Experts of a small language model: a variant of SOAP for the experts.
Below are experts of layer 5 (counted from 0) of a mixture-of-experts language model. Rows are named router (the router's row for the expert), gate (a neuron's input weights, with its number), up (a neuron's input weights, with its number) and show model dimensions 40-79. Each number is 200 + 20 x the weight over its row's rms, rounded and kept within 0 to 999.
Before each expert's rows: a language model's description of what the expert responds to. This comes from a sample of Wikipedia text that the model never trained on.

# expert 56
Ar and c syllables. The piece ar and the letter c inside or starting words, like bic-ar-bonate, Hung-ar-ian, car, Car, Bar, often in science text.
router,197,204,217,214,186,193,187,214,177,183,167,191,173,198,204,168,242,211,196,205,187,197,207,177,223,194,155,207,236,197,233,181,231,181,237,197,205,188,219,194
gate0,184,185,202,205,199,192,204,219,205,167,224,240,194,188,209,158,199,183,200,199,181,198,198,199,213,199,197,209,206,185,180,192,175,209,195,200,207,162,246,200
up0,177,200,198,227,200,189,197,200,199,186,255,201,141,238,176,162,200,202,210,191,224,194,181,204,215,201,200,207,246,253,191,190,200,209,232,202,166,190,195,199

# expert 16
P, C, R letters. Single consonant pieces, mostly p, r, c, inside or starting words, as in Ca-p-itol, Ca-p-s, Stri-p, M-r.
router,206,189,241,230,195,193,209,222,177,172,183,187,171,207,182,214,200,196,239,214,184,217,230,172,197,203,184,201,187,196,200,186,212,211,166,200,182,190,183,169
gate0,200,198,161,200,214,205,218,216,201,200,166,205,200,195,199,198,216,198,202,200,200,210,208,158,189,200,202,195,203,201,202,193,191,242,200,198,207,201,199,183
up0,201,201,163,182,184,202,166,204,200,190,200,200,200,189,197,192,232,197,199,208,201,195,200,198,200,202,199,199,205,199,195,206,200,200,199,200,204,161,200,196

# expert 21
Word-initial capital letters. Single capitals or Ch/Sh opening a capitalized word or name, often after the, a comma or a pipe, as in Chinese, Shanghai, Garry.
router,176,208,196,183,198,200,193,189,208,183,191,188,176,217,170,165,211,193,176,201,162,185,218,192,200,187,152,215,160,213,203,226,198,218,184,164,183,244,180,204
gate0,199,200,278,198,198,203,199,223,213,202,211,199,193,200,201,216,198,209,203,240,192,199,192,201,227,200,174,197,238,185,219,201,200,200,204,204,203,179,208,199
up0,201,201,201,200,259,200,202,178,201,200,205,212,212,271,195,201,232,227,200,212,170,202,200,209,203,183,205,149,211,215,221,208,199,205,215,195,194,201,144,208

# expert 0
Word-initial f and similar. First pieces of words, mostly f/F and also re, c, b, p, tr, including mid-compound pieces such as boy-f-riend, Sun-f-lowers, chi-ef.
router,199,185,234,214,182,206,182,197,202,202,225,157,200,200,228,213,162,197,177,161,203,234,186,190,203,229,221,222,176,225,223,204,250,220,175,202,200,200,194,207
gate0,168,145,201,207,198,197,191,201,223,191,201,152,193,205,189,202,197,202,193,200,205,173,203,200,186,208,192,230,202,192,173,196,198,204,174,198,145,196,136,205
up0,196,200,225,223,245,202,192,194,174,187,203,184,195,267,189,206,211,219,208,201,215,171,200,220,192,200,200,246,160,201,201,208,200,252,199,148,198,186,195,186

# expert 44
Spaces and word beginnings. Bare space tokens, especially empty table cells, plus short word-opening pieces like di, in, tri, f, dis, as in Bi-scuit, de-stroyed.
router,223,212,173,226,194,200,177,203,181,214,220,206,233,233,224,242,218,208,169,222,227,183,177,169,224,201,211,210,200,194,219,216,207,210,178,213,170,226,196,219
gate0,176,192,207,237,203,209,210,202,194,180,191,190,203,209,190,200,200,205,233,221,198,223,196,207,185,160,155,215,206,206,200,205,205,226,195,192,187,143,208,186
up0,192,199,194,212,193,197,234,199,203,201,200,194,206,202,208,194,234,189,196,221,196,201,176,211,232,198,192,198,188,156,197,201,203,208,271,215,203,198,203,197

# expert 13
Capital word-initial letters. Single initial letters starting a word, mostly capitals after quotes, pipes or line breaks (S, T, F, W), plus w after dashes.
router,194,219,196,198,245,215,206,151,219,198,200,182,212,177,217,178,199,192,199,219,189,199,195,181,185,207,190,220,163,220,211,196,205,183,184,181,194,260,209,165
gate0,197,193,206,199,200,192,206,216,244,230,177,198,181,201,200,191,188,192,205,230,203,200,174,199,205,199,197,187,170,204,212,210,207,200,198,202,212,182,198,202
up0,211,184,219,206,182,200,214,201,183,193,200,201,199,250,195,208,200,211,201,195,249,201,189,199,201,200,115,200,196,138,201,199,168,173,196,217,214,229,187,191

# expert 23
Single-letter word pieces. Lone letters or short starts inside words, chiefly e, s, n, t, and word-initial b, p, f, as in dung-e-ons, lesson-s.
router,208,199,191,204,193,188,213,194,202,210,162,201,193,169,220,197,198,208,187,175,215,197,181,182,174,183,213,193,194,230,210,184,199,176,160,178,188,188,201,189
gate0,192,153,193,216,218,195,202,260,241,201,193,200,200,203,218,199,180,151,231,195,199,189,228,202,192,200,222,232,156,197,202,192,208,197,197,211,201,195,169,197
up0,195,182,232,204,209,200,215,199,221,210,202,188,199,201,253,191,207,197,199,200,184,180,180,172,201,168,244,255,178,194,200,236,202,218,198,205,200,199,193,156

# expert 47
Inner consonant pieces. Middle pieces of words and surnames like m in Armstrong and programming, al in Dealer, g, ar; also sign, Air, dis.
router,194,198,194,204,190,197,189,187,191,199,211,176,193,195,180,225,206,202,213,219,205,196,188,196,212,200,182,188,177,193,220,175,173,178,184,192,196,226,195,178
gate0,166,153,198,196,256,189,199,199,196,189,208,188,217,174,182,193,202,200,244,202,223,199,194,204,199,198,199,232,209,200,263,199,211,182,208,153,195,210,204,218
up0,194,191,189,150,232,169,219,214,191,196,218,147,217,198,187,247,157,201,221,204,174,199,193,207,189,170,188,207,199,208,205,212,208,155,222,196,218,171,178,183

# expert 27
O-vowel second letters. Short consonant-vowel starts of words, especially Mo, Bo or an o after a capital M, as in Most, Motorcycle, Moss, Hedgehog.
router,188,186,189,180,200,184,202,213,232,219,163,203,202,205,170,157,203,193,190,191,215,199,186,199,184,179,183,161,167,219,224,221,196,223,210,189,208,244,238,190
gate0,201,160,203,193,208,205,196,193,202,200,115,209,205,177,242,186,226,199,140,217,189,210,205,209,223,199,213,196,202,199,200,190,195,201,168,197,214,192,194,154
up0,192,236,163,202,204,198,203,190,204,225,202,218,207,197,161,217,199,158,211,191,247,187,192,201,195,224,192,200,233,186,201,210,202,241,198,203,170,220,200,199

# expert 20
Initial capital letters. Single capital letters or short capitalized pieces starting names and abbreviations, often in tables or after Mac, such as K-enya, G-SA, Mac-K-enney.
router,203,224,185,179,193,202,182,181,183,196,194,189,189,181,210,206,179,198,193,190,226,189,214,199,195,188,183,203,198,215,185,218,205,219,171,177,212,232,235,213
gate0,205,219,201,191,206,234,194,187,200,208,188,175,200,196,200,201,244,219,193,197,199,212,199,187,202,189,203,202,203,196,200,199,219,187,203,200,180,179,208,170
up0,206,217,211,182,207,213,169,200,203,218,185,151,189,192,203,201,215,206,198,203,224,210,206,195,201,201,203,203,215,195,236,199,211,191,211,260,197,172,224,166

# expert 50
Word-final consonant letters. Single consonant letters, mostly d and t, ending or splitting a word, such as tol-d, apprehen-d, spli-t, Intermit-t-ent.
router,188,211,198,210,215,227,216,182,175,184,206,198,197,229,201,191,191,199,187,219,246,182,202,185,204,199,212,202,186,189,231,210,171,183,238,194,180,193,204,213
gate0,221,240,252,203,195,221,191,219,200,199,187,200,213,197,200,201,199,183,255,201,202,200,199,207,197,176,170,132,241,159,236,200,193,197,204,228,205,205,200,199
up0,203,229,216,204,202,212,200,201,270,203,198,200,201,194,211,200,189,207,200,194,159,199,212,199,202,197,198,258,262,213,205,224,203,173,194,234,202,199,198,200